config.toml
balance_bias = true
n_head = 8
n_kv_head = 8
norm = "layernorm"
parallel_block = true
init_std_qkv = 0.0244
lr = 0.000439
decay_fraction = 0.772
steps = 7784
Below are experts of layer 13 (counted from 0) of a mixture-of-experts language model. Rows are named router (the router's row for the expert), up (a neuron's input weights, with its number), down (a neuron's output weights, with its number) and show model dimensions 320-383. Each number is 200 + 40 x the weight over its row's rms, rounded and kept within 0 to 999.
After each expert's rows: a language model's description of what the expert responds to; "comes after" lists some tokens at least twice as common just before its tokens as in all text. This comes from a sample of Wikipedia text that the model never trained on. Tokens count by the router's weight.

# expert 12
router,218,239,135,158,154,102,181,188,242,232,218,167,195,233,173,149,227,206,274,244,172,149,180,220,185,180,191,146,182,165,277,216,197,333,235,167,197,203,248,167,187,234,227,230,233,190,192,276,166,174,171,164,166,180,129,230,218,246,176,198,201,219,167,148
up0,165,171,209,139,159,209,237,113,106,186,199,250,203,190,152,203,196,197,247,137,166,173,211,195,157,224,156,156,98,204,248,224,190,223,174,239,186,176,346,168,236,227,203,228,195,133,279,210,169,193,272,141,177,171,185,183,212,214,174,115,245,175,231,165
down0,243,166,241,246,148,250,259,182,298,116,224,274,139,224,200,126,225,155,175,257,209,245,224,169,296,179,202,273,243,223,229,186,230,186,241,174,171,195,191,253,216,186,207,125,156,210,157,216,205,264,185,139,241,170,305,251,139,185,327,121,194,171,267,200
up1,160,212,137,152,132,200,173,189,277,251,127,210,208,207,228,179,233,213,211,159,246,251,228,229,175,179,225,254,183,178,286,170,216,170,228,246,212,265,282,205,188,227,241,266,280,199,308,229,214,225,198,221,162,221,239,264,174,217,179,267,203,199,166,153
down1,173,164,216,252,178,223,237,203,204,154,185,168,228,116,165,195,151,119,219,153,220,289,152,200,257,180,173,241,207,200,169,131,238,190,224,194,168,168,194,123,295,239,154,116,215,309,253,153,184,269,188,174,174,218,138,167,200,164,167,250,181,158,210,266
up2,245,227,75,210,221,133,230,196,223,239,187,166,226,136,181,160,206,203,214,248,202,222,147,206,150,154,249,164,118,178,230,224,283,207,252,199,188,230,201,237,190,164,156,236,129,245,177,203,190,202,257,183,126,179,116,163,266,134,200,215,169,254,199,201
down2,137,129,244,270,116,195,196,207,247,187,159,250,202,178,246,218,182,183,147,216,199,274,202,214,211,231,179,246,164,202,176,268,234,185,160,219,196,212,124,107,281,198,187,195,195,211,168,169,206,272,209,241,184,147,288,243,276,215,135,261,217,176,191,178
up3,193,193,199,220,201,139,270,207,217,157,210,186,148,189,139,190,209,229,178,145,197,215,184,171,209,182,196,199,216,177,245,318,235,273,156,257,196,172,180,212,153,171,241,182,157,124,209,203,246,157,235,195,223,136,170,261,274,153,196,107,286,203,230,193
down3,119,184,201,204,220,149,212,189,256,206,182,218,244,258,231,195,172,179,220,246,220,208,219,218,217,242,196,204,194,118,218,181,129,215,167,133,250,226,229,172,205,259,275,258,195,195,224,201,203,248,115,193,176,217,223,250,228,196,135,181,143,169,190,130
up4,225,229,188,190,286,208,167,150,189,231,141,162,218,226,218,232,162,160,189,158,159,156,250,173,232,216,139,209,207,234,170,251,180,123,287,229,201,209,164,182,199,220,232,170,195,186,153,211,257,190,227,187,217,128,193,197,202,247,238,170,185,162,185,199
down4,253,260,171,209,246,258,125,227,242,234,187,208,182,227,216,271,198,170,177,275,301,206,217,178,283,208,143,228,166,224,78,238,226,89,225,176,119,196,194,135,166,223,240,205,219,214,178,201,224,135,211,205,205,105,246,248,207,206,241,141,243,245,167,199
up5,195,254,125,166,185,176,226,193,223,197,174,190,172,210,217,219,244,87,191,175,254,138,200,244,153,151,126,212,220,183,277,222,236,187,202,249,174,155,196,155,183,228,239,161,206,257,172,165,210,165,207,171,179,215,313,264,187,231,208,240,257,275,148,162
down5,132,120,222,264,229,173,146,241,193,199,253,133,219,135,251,207,187,125,224,238,218,202,257,213,192,186,177,221,202,155,193,98,174,189,193,216,156,195,178,182,226,198,232,213,184,233,174,199,258,185,132,141,120,170,164,202,187,252,139,195,206,185,173,185
up6,161,193,213,125,201,160,228,201,164,263,240,252,205,230,184,211,184,207,197,192,277,203,185,135,236,168,176,205,86,123,292,244,243,168,253,209,190,171,228,230,277,206,257,172,176,197,185,162,199,188,222,217,216,137,225,190,238,203,233,144,237,272,199,160
down6,229,161,250,234,193,230,195,219,184,173,160,235,166,142,230,227,243,174,181,140,166,82,220,191,198,157,214,245,183,277,213,242,230,194,141,223,243,157,208,276,172,211,147,220,147,227,226,231,204,201,194,184,229,195,103,132,187,169,200,185,212,206,175,204
up7,198,235,169,231,262,204,170,160,205,245,185,243,137,136,155,180,188,204,281,209,198,206,196,207,205,172,237,132,229,237,255,243,240,204,163,211,179,202,182,176,219,257,164,192,240,207,166,142,267,220,196,208,194,174,156,260,186,217,227,250,197,256,211,212
down7,224,185,245,180,115,206,221,236,178,201,147,241,262,158,246,264,301,220,162,213,239,170,174,218,207,209,202,189,220,281,187,217,154,221,199,249,265,182,185,186,138,198,158,204,239,262,139,158,202,229,193,222,155,132,254,225,247,196,162,227,278,196,136,140
What it handles: Quantifiers and determiners. Number words and quantifying adjectives before a noun, such as two, several, many, new, first, often after the or of.
comes after: " the", " a", " of", " The", " his", " with"

# expert 51
router,201,262,186,183,184,235,202,94,168,173,234,211,196,188,231,214,170,240,216,294,125,239,227,233,248,288,155,262,263,170,187,164,151,224,175,218,177,199,189,191,217,154,198,232,171,133,172,147,148,226,143,173,222,182,202,92,218,180,193,179,156,169,187,200
up0,259,250,157,242,220,217,227,168,258,210,221,208,200,202,214,190,180,234,282,188,241,207,199,240,260,162,155,179,236,245,194,236,208,175,172,284,251,189,220,230,197,187,151,254,206,224,153,161,162,171,276,163,206,187,145,202,135,207,184,220,185,219,267,159
down0,172,179,168,161,194,141,260,258,244,166,223,139,132,247,253,188,156,182,207,209,206,220,192,231,199,188,225,147,187,153,160,150,278,243,186,238,170,240,195,178,145,131,195,232,216,195,162,154,199,218,129,226,245,209,182,148,200,206,218,176,218,209,137,229
up1,203,160,246,184,185,213,250,165,232,149,169,255,154,196,265,288,137,227,193,243,149,165,210,167,297,217,137,213,140,189,185,190,193,255,105,226,207,213,243,171,201,211,223,224,202,171,211,195,229,195,192,266,103,135,272,218,220,244,241,108,253,219,186,191
down1,176,199,202,184,183,153,188,204,205,203,221,248,200,171,153,128,186,262,153,165,186,229,232,160,184,148,152,229,255,227,165,182,234,264,190,164,196,229,211,157,180,181,196,91,148,237,163,92,162,217,156,209,235,253,218,148,209,240,223,246,104,210,156,208
up2,142,135,201,223,152,182,262,171,203,221,172,231,234,220,158,153,216,236,236,191,209,229,150,190,206,214,202,191,198,258,252,161,170,229,249,170,206,166,221,225,197,270,157,159,196,210,223,261,197,167,230,183,179,224,187,255,263,294,165,172,178,270,182,166
down2,224,275,200,155,214,242,172,208,212,147,132,259,168,159,164,222,220,143,212,191,153,201,192,192,278,317,246,275,158,217,195,192,156,233,271,197,195,152,275,138,128,345,209,202,253,189,240,208,140,167,277,224,170,159,213,81,194,175,165,227,227,215,235,226
up3,212,195,180,239,230,231,249,243,233,139,232,194,121,178,200,267,201,230,107,237,206,178,157,210,156,302,161,204,263,217,215,191,166,255,173,205,197,127,167,236,186,164,181,192,271,225,214,148,213,242,229,189,222,198,218,203,175,181,157,169,92,293,220,176
down3,206,244,226,152,197,143,210,217,199,161,223,239,202,248,258,233,208,222,173,244,200,253,223,189,192,116,83,240,159,218,183,202,199,192,188,264,135,307,184,199,129,181,180,175,191,130,210,194,174,189,222,147,199,180,205,215,203,247,248,251,251,206,239,238
up4,206,240,158,184,172,196,341,148,192,149,167,159,235,181,177,155,209,209,215,221,137,132,191,149,111,226,247,178,182,222,188,197,176,188,234,189,191,174,176,217,203,235,194,157,251,237,296,129,207,279,234,214,171,204,170,141,218,207,237,135,220,222,195,202
down4,166,243,210,208,223,254,155,172,192,168,163,195,254,205,218,143,175,201,183,218,249,244,265,191,200,155,214,226,130,96,187,221,179,177,168,183,290,235,197,185,176,150,237,235,263,231,261,237,193,138,246,252,182,193,170,124,201,125,140,299,209,263,193,132
up5,219,102,228,206,182,169,246,169,192,184,211,198,215,293,205,238,234,231,156,196,200,170,214,157,183,213,173,169,299,223,252,228,184,238,257,207,278,192,220,230,157,197,221,159,197,199,184,214,217,198,187,245,153,182,111,262,190,160,244,206,233,175,220,181
down5,194,242,239,176,231,188,161,231,179,160,237,206,285,154,235,176,231,175,147,192,261,193,192,160,277,168,225,265,208,145,243,160,154,226,195,274,212,240,168,200,287,192,287,233,228,260,185,139,173,244,273,186,184,172,193,149,186,180,205,174,200,185,190,170
up6,156,200,212,182,189,233,229,138,128,194,197,223,239,228,243,162,138,218,210,242,216,213,183,164,204,230,249,196,179,196,227,201,274,229,181,166,194,190,265,198,149,210,193,119,204,97,240,255,187,207,188,255,198,185,172,162,238,246,173,184,171,208,184,235
down6,250,188,242,131,173,238,167,169,194,284,216,211,220,117,131,181,196,256,216,185,165,282,217,252,217,214,93,214,215,185,196,278,267,267,213,255,210,150,166,207,232,221,255,172,234,190,244,150,236,206,215,141,211,180,236,148,170,236,156,219,219,237,153,173
up7,223,230,193,170,135,213,273,172,217,193,213,174,199,279,172,189,212,228,200,264,194,196,224,205,209,190,156,202,217,162,249,210,189,294,172,337,270,203,222,186,262,262,228,100,173,247,235,227,164,159,213,167,260,220,221,238,258,245,168,133,196,202,272,200
down7,175,227,191,129,150,133,251,170,211,215,200,215,226,194,191,169,190,208,140,233,158,174,168,268,179,264,186,178,175,206,179,293,155,173,199,237,174,296,233,184,200,249,191,231,231,226,149,189,181,231,235,169,133,142,182,202,197,168,137,216,200,254,163,225
What it handles: Infinitive to, modals. The infinitive marker to, the modals would, could, can, will, be and they, plus line breaks and pipes in election result tables.
comes after: " |", " to", " had", " would", " can", " did"

# expert 31
router,222,222,204,188,237,227,187,169,216,169,226,215,207,193,185,231,173,205,242,240,240,247,222,222,252,227,218,233,199,139,144,188,196,174,216,199,199,228,208,163,239,168,144,267,139,137,219,158,180,205,150,159,226,186,225,150,206,212,147,234,211,120,233,271
up0,216,116,232,111,219,224,216,243,167,181,200,201,286,234,187,228,220,219,118,178,282,257,208,216,137,94,238,82,180,225,266,203,149,207,226,282,188,152,205,212,213,266,227,182,165,188,188,207,301,208,272,161,124,238,172,253,218,147,173,169,272,289,154,186
down0,243,291,210,247,121,209,216,196,206,135,183,200,188,172,173,215,218,192,215,207,233,156,148,163,276,244,169,234,183,213,244,291,199,165,235,205,274,247,162,176,184,212,180,220,189,243,199,215,193,216,203,199,212,174,186,197,237,243,265,142,155,209,203,146
up1,160,238,233,189,178,171,178,177,156,185,141,244,164,208,310,192,201,205,175,161,223,141,203,289,187,225,219,199,254,250,256,187,217,193,175,258,166,182,256,239,251,182,172,128,234,157,196,178,233,184,219,185,134,239,147,229,157,179,229,151,192,226,150,98
down1,235,239,251,170,210,264,273,195,208,148,196,160,168,193,182,213,230,251,185,287,203,177,192,158,196,110,199,94,187,165,288,182,179,230,197,190,118,290,190,211,249,208,156,242,188,215,212,186,179,153,165,230,202,209,243,222,265,113,104,217,180,192,245,253
up2,255,177,246,312,197,165,247,254,175,247,196,135,200,206,204,218,276,198,219,222,170,124,196,157,111,200,215,174,195,239,262,188,178,253,234,155,204,177,140,256,168,206,179,110,244,180,218,189,198,243,179,258,277,156,152,178,250,141,262,204,162,255,136,185
down2,183,157,246,217,172,230,176,208,228,211,204,237,210,203,260,210,213,236,228,227,179,230,224,190,212,282,168,203,218,200,198,131,160,208,149,183,272,188,183,111,308,254,140,159,166,156,204,167,180,161,222,146,254,227,236,183,176,177,121,200,242,89,255,219
up3,259,229,207,166,248,194,274,228,146,264,163,164,181,245,258,190,264,168,273,177,218,189,159,184,202,145,152,112,223,220,268,197,162,195,226,189,152,212,273,203,218,216,159,243,142,246,162,192,170,202,208,187,140,208,143,208,231,212,220,172,124,255,226,172
down3,176,196,222,180,161,194,206,252,240,203,209,161,198,222,216,224,153,264,177,157,203,215,188,178,224,165,218,169,211,101,174,222,219,253,160,222,274,149,219,271,195,202,213,227,193,207,229,219,214,201,184,191,174,155,216,227,152,220,155,132,226,180,188,168
up4,192,105,212,195,232,217,219,176,245,216,170,198,219,193,163,248,103,185,210,240,127,186,201,249,209,178,189,92,182,211,180,181,237,230,208,168,202,129,273,168,221,244,192,265,175,240,227,131,203,195,230,194,192,261,237,168,208,178,202,202,128,256,151,176
down4,207,173,201,214,178,174,243,137,186,190,233,212,217,197,185,175,178,146,258,209,173,172,182,171,120,278,198,230,196,241,218,268,176,260,198,222,247,216,256,177,177,239,166,175,201,172,179,233,250,175,167,178,178,194,189,201,222,249,263,202,260,196,188,194
up5,205,214,204,201,234,241,209,239,193,148,194,135,163,230,219,179,206,211,192,219,199,173,200,225,218,196,161,114,220,173,198,225,207,195,241,216,178,234,255,218,204,203,194,153,230,221,249,212,188,158,356,222,196,206,161,204,263,206,227,232,257,290,246,220
down5,232,232,183,205,156,204,139,258,219,101,197,181,209,185,206,256,190,186,215,232,253,211,232,204,204,226,176,220,124,135,112,243,223,183,224,184,225,184,117,214,240,170,217,268,138,210,203,249,158,100,184,171,209,142,234,189,295,158,255,201,212,275,162,217
up6,206,178,183,198,238,172,186,186,201,121,215,193,223,234,225,154,249,185,228,141,223,156,147,189,172,160,236,230,270,275,310,146,193,180,307,170,210,161,178,267,209,195,150,178,181,252,226,117,139,253,252,202,113,263,227,216,218,260,243,159,145,184,202,185
down6,172,223,244,226,208,169,250,206,244,255,239,174,239,168,215,242,212,98,144,204,176,158,264,163,172,159,276,209,161,153,177,284,257,206,148,191,206,297,192,207,187,148,220,252,217,141,189,201,289,215,186,161,256,154,187,245,229,269,184,188,216,167,291,167
up7,158,202,274,203,186,258,157,229,213,200,162,188,212,152,188,171,231,166,213,244,189,178,226,200,210,137,312,188,224,188,212,254,233,220,165,216,223,164,259,216,161,174,229,273,217,191,225,127,159,169,247,201,183,252,221,217,149,198,214,173,176,228,228,245
down7,284,222,200,232,211,194,237,143,181,172,154,179,228,130,152,158,229,140,259,168,215,143,120,234,221,188,220,211,244,246,159,196,164,172,281,182,183,260,198,223,175,166,230,193,165,186,229,153,170,141,191,214,166,194,194,217,145,227,167,202,237,166,218,205
What it handles: List and table markup. Line-initial list dashes, table pipes, equals signs and semicolons in lists, tables and headings, e.g. list entries of theatres or banks.
comes after: "\n", "|", "\n ", " *", " 6", " 5"

# expert 13
router,242,182,125,202,201,188,197,226,204,184,193,220,224,175,272,193,306,239,233,159,223,190,237,160,175,169,200,120,193,238,210,261,159,242,248,186,285,238,269,195,239,182,211,202,235,297,280,201,213,129,207,182,165,199,162,207,241,188,205,217,197,223,133,278
up0,154,255,172,187,169,178,214,213,204,236,232,222,159,184,213,196,227,200,207,151,221,123,190,154,219,190,214,134,196,174,186,204,201,246,302,224,175,255,330,208,288,245,187,130,258,174,215,177,181,170,166,176,220,253,222,248,185,188,163,210,226,241,171,195
down0,198,197,201,233,209,258,207,232,251,240,177,144,178,162,238,227,213,221,213,158,201,239,218,138,191,273,169,247,257,158,205,227,247,211,106,155,184,191,189,143,165,246,173,207,178,187,195,143,194,149,168,191,110,189,176,252,212,178,182,168,196,258,225,210
up1,186,207,136,216,258,279,243,182,230,200,167,299,192,114,239,179,233,265,226,219,180,204,203,191,187,226,204,202,208,198,169,207,233,220,207,157,268,256,202,231,270,144,176,181,196,211,263,245,107,176,165,207,173,214,171,214,208,157,186,199,306,237,146,186
down1,208,155,192,207,189,182,187,254,203,217,178,187,187,210,174,190,272,253,200,268,200,226,248,154,176,200,191,222,201,194,271,155,208,230,195,267,145,182,176,108,147,205,167,200,195,304,185,219,180,214,224,256,164,167,200,201,196,166,236,194,250,232,212,168
up2,184,195,186,259,192,245,179,174,159,297,185,221,253,254,216,151,301,237,236,144,170,168,260,236,184,201,197,142,191,151,188,229,198,254,235,249,166,200,182,229,175,216,212,230,174,199,248,147,246,201,216,195,166,262,193,248,208,214,251,129,219,229,216,169
down2,208,227,201,183,172,230,266,226,177,275,217,232,191,239,188,249,203,196,149,224,226,157,216,189,285,202,195,211,139,136,175,178,144,193,221,258,220,210,222,234,200,165,190,206,201,233,255,219,163,134,244,148,185,172,296,162,162,165,182,236,187,161,147,222
up3,147,238,319,117,252,200,197,249,226,209,152,154,190,132,227,231,241,153,198,227,201,205,210,162,191,179,178,151,193,169,267,215,234,256,156,211,294,230,213,210,170,218,238,207,197,258,197,253,196,177,162,179,207,173,168,223,179,130,227,211,217,247,198,147
down3,170,215,152,203,248,116,172,207,181,197,229,236,171,138,188,183,144,183,193,220,195,224,215,154,122,190,194,142,220,167,211,276,212,155,174,244,233,152,164,157,289,179,120,280,184,94,263,230,250,176,265,267,224,248,245,216,238,311,170,234,113,173,225,200
up4,194,244,194,165,140,211,230,226,173,239,139,235,249,284,195,168,241,167,166,213,149,132,166,207,210,217,225,133,216,139,182,267,172,258,265,174,220,200,233,185,261,250,173,276,240,215,207,178,151,226,219,202,224,220,222,212,191,218,156,214,220,229,162,217
down4,236,224,218,186,167,128,194,102,229,205,175,233,194,149,282,232,254,224,216,222,208,164,140,178,214,170,163,170,267,226,238,143,186,224,235,206,169,181,213,187,123,222,186,194,244,241,215,194,228,187,167,183,157,217,226,180,165,165,168,166,126,236,237,207
up5,250,209,187,164,170,273,164,196,223,197,96,223,217,219,206,184,208,247,234,138,199,204,210,175,220,171,157,218,151,277,197,260,212,286,201,233,202,211,237,200,139,170,206,214,198,193,242,274,208,136,231,194,197,232,271,212,250,154,234,178,236,199,219,188
down5,175,192,214,232,156,165,184,161,257,185,221,174,226,191,179,234,220,120,162,226,102,200,178,163,209,169,180,246,226,146,114,255,226,242,251,176,137,207,169,183,222,178,208,206,211,123,190,249,293,289,208,320,246,226,202,283,184,118,226,204,240,89,215,165
up6,188,171,234,216,202,176,215,239,218,257,194,186,240,139,258,202,221,163,185,145,204,177,234,215,185,194,270,175,232,248,187,206,233,215,239,175,278,202,162,141,232,206,206,161,235,195,184,226,196,128,202,187,177,188,171,266,194,181,162,131,177,202,226,249
down6,191,256,144,153,119,147,186,167,178,268,192,169,216,203,197,196,170,169,219,198,193,261,135,207,196,152,192,247,135,231,162,184,272,160,277,182,220,189,213,177,184,207,211,178,240,178,263,199,174,149,240,189,217,180,163,198,171,170,165,230,203,217,176,122
up7,231,179,167,213,231,153,204,169,181,154,302,277,149,217,178,206,220,211,247,234,187,151,182,201,136,187,276,157,225,117,116,174,211,233,212,175,218,178,262,239,165,197,186,245,274,259,215,170,208,139,255,221,325,166,173,165,161,183,257,205,137,200,161,211
down7,194,200,188,162,202,248,161,178,237,243,160,230,230,215,214,198,228,316,215,243,185,180,232,258,199,248,126,206,162,208,200,227,185,155,151,237,213,298,228,222,189,219,218,239,270,215,208,192,193,141,228,202,150,218,288,131,266,135,215,145,181,154,147,216
What it handles: Relative pronouns, place names. Relative and existential words like which, that, who, where, there; also first pieces of place names after in or of, e.g. Epirus, Pesaro.
comes after: " in", " In", " of", "In", " at", " de"

# expert 28
router,206,249,217,184,218,243,140,199,179,178,258,178,221,179,221,216,135,162,218,172,229,164,221,265,200,142,174,146,237,204,146,203,199,209,130,148,105,254,223,226,98,172,167,192,237,234,211,152,133,250,219,157,240,216,165,167,168,200,159,144,186,176,208,213
up0,190,212,198,227,193,181,183,267,236,215,221,176,206,163,200,221,144,170,196,194,237,167,255,237,201,164,232,203,153,225,222,185,222,224,155,298,172,209,195,249,146,224,264,131,142,251,231,206,167,145,195,178,219,219,245,239,121,241,166,97,219,223,156,160
down0,213,182,231,225,228,191,280,129,157,206,160,223,184,241,262,205,205,148,203,171,151,150,229,227,249,192,190,163,208,188,194,234,157,173,219,222,128,181,203,210,147,256,238,203,189,156,196,166,250,227,180,116,160,117,171,198,230,236,285,207,167,177,256,204
up1,256,185,194,200,208,128,166,229,216,175,207,255,201,140,150,184,246,214,159,228,264,228,159,199,202,225,162,244,179,227,236,171,209,209,244,208,276,233,237,149,146,253,163,211,263,273,244,178,197,125,233,250,163,182,187,287,178,218,221,191,228,191,234,138
down1,205,192,251,172,172,171,76,233,204,195,160,165,213,193,232,185,235,161,158,149,250,221,207,193,196,219,272,215,155,146,166,193,170,275,189,147,284,182,118,238,126,227,200,321,207,232,206,221,165,162,237,179,183,225,194,225,219,186,225,190,203,146,169,191
up2,191,203,222,259,170,204,218,263,214,254,276,222,183,203,141,205,262,247,255,201,157,140,231,182,211,150,167,208,187,147,222,147,186,193,178,180,132,191,196,194,98,184,227,228,213,249,232,196,149,277,235,274,220,193,249,198,132,171,244,181,172,229,188,211
down2,243,191,177,161,205,215,209,211,223,153,174,265,239,267,228,231,256,207,182,195,246,313,201,100,229,197,151,258,158,184,158,171,190,155,253,183,234,208,168,138,211,176,263,199,172,179,244,194,252,224,177,196,207,195,217,218,152,250,229,176,179,195,195,212
up3,204,159,203,188,172,193,235,206,171,187,195,200,253,147,233,164,141,138,170,141,218,242,227,227,149,194,234,202,178,259,147,224,225,139,165,169,206,226,204,176,165,213,196,247,312,202,229,238,183,196,288,212,180,229,149,290,147,199,209,105,168,182,160,144
down3,174,203,144,214,217,219,91,189,188,187,135,123,159,140,159,223,198,212,214,154,192,139,182,250,221,237,203,208,268,209,164,243,213,189,198,232,163,207,246,166,169,131,176,188,224,215,158,171,196,92,243,123,192,193,213,187,238,188,225,263,99,158,189,201
up4,193,163,272,164,210,201,160,135,200,230,196,140,167,191,250,232,208,156,187,197,183,238,174,191,186,197,210,216,137,172,159,197,234,166,188,213,225,282,236,129,150,189,210,232,202,176,216,234,209,164,278,194,181,199,165,217,235,216,256,130,179,127,215,208
down4,193,256,174,281,170,172,195,186,189,273,189,180,132,171,182,213,231,237,195,194,178,212,66,186,243,212,157,233,179,233,190,152,128,167,177,200,206,84,168,135,252,159,191,203,208,179,232,230,133,248,134,179,155,213,170,193,247,199,164,187,159,246,191,131
up5,164,160,179,234,159,151,182,184,171,225,202,101,153,138,214,232,169,145,169,176,264,163,226,230,238,168,266,232,81,161,203,217,251,167,246,198,214,287,260,178,312,255,218,258,236,187,209,261,190,211,191,150,203,210,208,317,189,177,181,162,166,175,223,232
down5,184,216,193,178,235,225,245,224,218,158,210,203,161,171,215,187,208,139,179,236,257,259,183,176,199,191,185,174,199,235,283,190,168,187,217,183,215,224,168,113,255,209,208,211,197,175,227,205,212,174,235,232,196,154,190,183,208,140,139,198,171,146,237,283
up6,181,168,146,115,175,247,211,251,213,233,180,226,219,208,220,177,227,220,244,228,179,141,222,243,166,177,243,176,104,200,213,157,210,200,225,186,163,201,210,325,171,161,149,158,151,273,254,273,112,236,179,327,226,188,116,251,209,162,234,185,252,246,197,220
down6,201,141,194,287,231,193,179,278,219,190,186,213,178,231,191,184,185,218,298,218,111,235,182,225,187,244,156,186,194,212,291,167,167,163,195,208,198,117,153,184,163,335,295,255,236,248,237,206,233,176,183,99,293,156,236,110,220,240,234,224,127,212,169,164
up7,201,273,139,209,201,248,221,299,227,186,223,188,160,178,241,232,143,253,192,154,248,190,234,282,195,190,186,211,233,184,175,232,275,215,193,205,166,237,223,180,195,205,170,125,196,199,143,147,197,236,158,168,165,205,189,218,217,195,239,113,164,194,202,225
down7,256,314,241,133,182,184,255,143,170,189,142,206,244,108,243,152,152,163,199,149,211,171,188,226,238,179,203,251,242,196,164,190,265,197,158,202,236,201,122,207,237,215,152,236,146,212,194,262,202,187,229,299,211,154,128,159,187,264,204,150,152,194,181,144
What it handles: Table-row starts and articles. Pipes opening table rows, articles after linking verbs (as a, is a), the word known, and non-Latin script bytes.
comes after: " as", " was", " is", " a", " be", " were"

# expert 38
router,237,197,202,194,265,154,188,184,164,187,171,182,156,265,176,185,244,197,202,218,155,212,217,170,273,148,161,168,172,243,210,253,192,199,232,220,187,208,219,144,262,210,243,252,128,170,176,148,158,211,209,151,206,148,151,190,200,257,212,124,203,236,219,224
up0,170,216,201,176,202,179,214,213,235,250,232,193,259,167,126,182,227,199,168,241,192,135,128,239,174,180,231,221,99,254,166,238,209,291,247,214,168,213,256,257,203,161,237,234,249,250,280,216,222,167,259,201,245,246,179,161,210,149,261,117,146,240,170,213
down0,210,172,256,182,281,280,208,162,191,228,163,207,254,205,220,191,207,194,231,124,196,186,192,260,164,169,175,252,205,189,128,178,205,233,201,200,202,195,147,254,251,205,172,168,236,210,213,218,180,163,178,230,245,266,167,157,263,231,252,202,222,148,187,212
up1,185,261,200,201,253,168,194,156,197,126,179,126,164,230,212,178,212,189,189,223,202,165,163,203,135,197,175,206,220,269,192,220,292,186,239,196,199,249,196,230,211,196,186,166,176,172,152,167,204,144,184,224,239,140,189,245,265,244,225,157,181,238,233,207
down1,210,173,227,231,82,188,261,154,220,260,156,241,243,156,243,210,206,184,127,208,219,230,252,259,209,239,158,144,220,174,231,154,165,155,199,149,224,214,226,202,185,191,214,203,175,176,209,171,161,151,285,215,183,181,254,184,188,146,145,252,205,156,150,184
up2,298,210,198,215,166,203,196,160,259,185,250,144,217,221,197,146,173,216,223,154,179,197,99,164,236,225,236,154,144,254,261,218,260,168,216,153,133,191,187,167,246,297,141,207,229,273,211,192,133,144,193,185,266,180,175,243,196,256,249,204,231,190,216,159
down2,216,192,197,249,246,169,188,256,192,204,163,166,165,127,253,309,275,162,258,159,245,209,248,171,248,207,193,138,180,123,153,194,150,200,227,152,214,176,245,188,213,217,214,185,221,148,198,202,220,146,199,254,135,197,249,157,169,242,238,128,182,214,229,170
up3,174,242,191,171,206,131,154,186,221,158,219,200,210,156,208,215,281,228,202,185,279,198,225,192,236,225,191,194,242,249,213,223,244,235,216,145,197,189,224,221,255,226,239,149,244,221,189,180,165,216,126,216,228,280,143,294,273,267,222,213,213,208,198,230
down3,150,243,214,169,185,168,142,297,190,198,222,249,224,164,221,173,121,248,213,171,199,235,237,214,136,100,171,165,208,199,243,204,187,201,223,210,121,261,123,236,197,179,217,112,95,162,178,169,226,212,241,216,190,228,240,269,125,283,257,145,187,205,169,261
up4,209,169,213,190,263,174,172,201,182,225,169,167,220,250,228,129,247,278,195,163,188,137,191,169,180,144,139,255,221,243,210,236,155,246,257,251,212,223,240,198,210,261,229,208,223,159,141,202,253,205,196,166,176,155,128,272,194,197,165,112,261,220,157,157
down4,235,204,214,146,224,167,164,229,218,243,178,248,243,250,239,197,181,220,248,217,159,235,159,165,194,238,240,229,192,222,162,197,211,223,205,191,184,209,225,232,173,199,182,256,228,186,224,239,197,182,162,170,178,129,194,185,268,107,170,137,190,177,232,202
up5,227,176,104,190,224,167,210,181,146,192,168,172,269,241,166,128,218,223,172,133,233,268,97,230,219,211,191,121,152,192,150,212,247,209,214,191,152,288,243,146,269,232,205,156,219,286,227,226,211,130,214,192,208,197,259,184,175,234,155,187,253,237,248,165
down5,169,211,172,177,227,229,211,181,155,206,226,206,237,147,208,222,159,250,262,269,193,212,247,193,235,207,213,208,210,233,175,168,187,201,240,141,172,238,228,252,148,170,214,198,220,185,137,192,158,229,186,188,128,252,132,193,159,164,252,166,159,230,224,186
up6,161,230,180,238,247,234,226,219,204,229,137,239,117,231,140,178,223,246,184,123,156,182,228,170,198,109,226,177,217,178,180,267,185,233,244,148,166,183,212,120,202,225,161,175,265,216,205,201,213,210,247,201,164,184,209,235,152,273,203,205,165,240,182,157
down6,212,241,132,163,246,115,241,247,214,213,178,191,240,215,222,196,188,191,277,241,160,149,183,200,227,200,213,153,249,205,139,198,243,242,204,282,183,156,168,218,169,167,231,201,179,185,214,104,210,215,132,197,268,219,197,203,255,186,212,195,137,222,225,169
up7,209,186,165,258,205,187,165,240,192,210,171,230,185,209,178,170,155,155,188,215,240,198,103,180,146,154,226,111,210,170,190,159,137,244,232,172,154,239,298,183,287,191,164,173,164,254,249,182,179,194,189,165,283,195,213,224,176,206,267,141,251,262,239,194
down7,212,221,176,204,250,186,208,199,188,185,151,169,211,191,257,168,148,137,186,151,197,109,232,141,217,204,198,193,231,150,204,221,134,204,176,180,190,167,201,220,187,283,158,248,163,247,262,298,221,227,174,237,274,244,192,208,176,156,215,172,216,210,176,208
What it handles: Nouns after articles. Nouns right after the, a or a possessive, usually followed by of, such as end, time, season, way, remainder, part.
comes after: " the", " The", " a", " his", "'s", "The"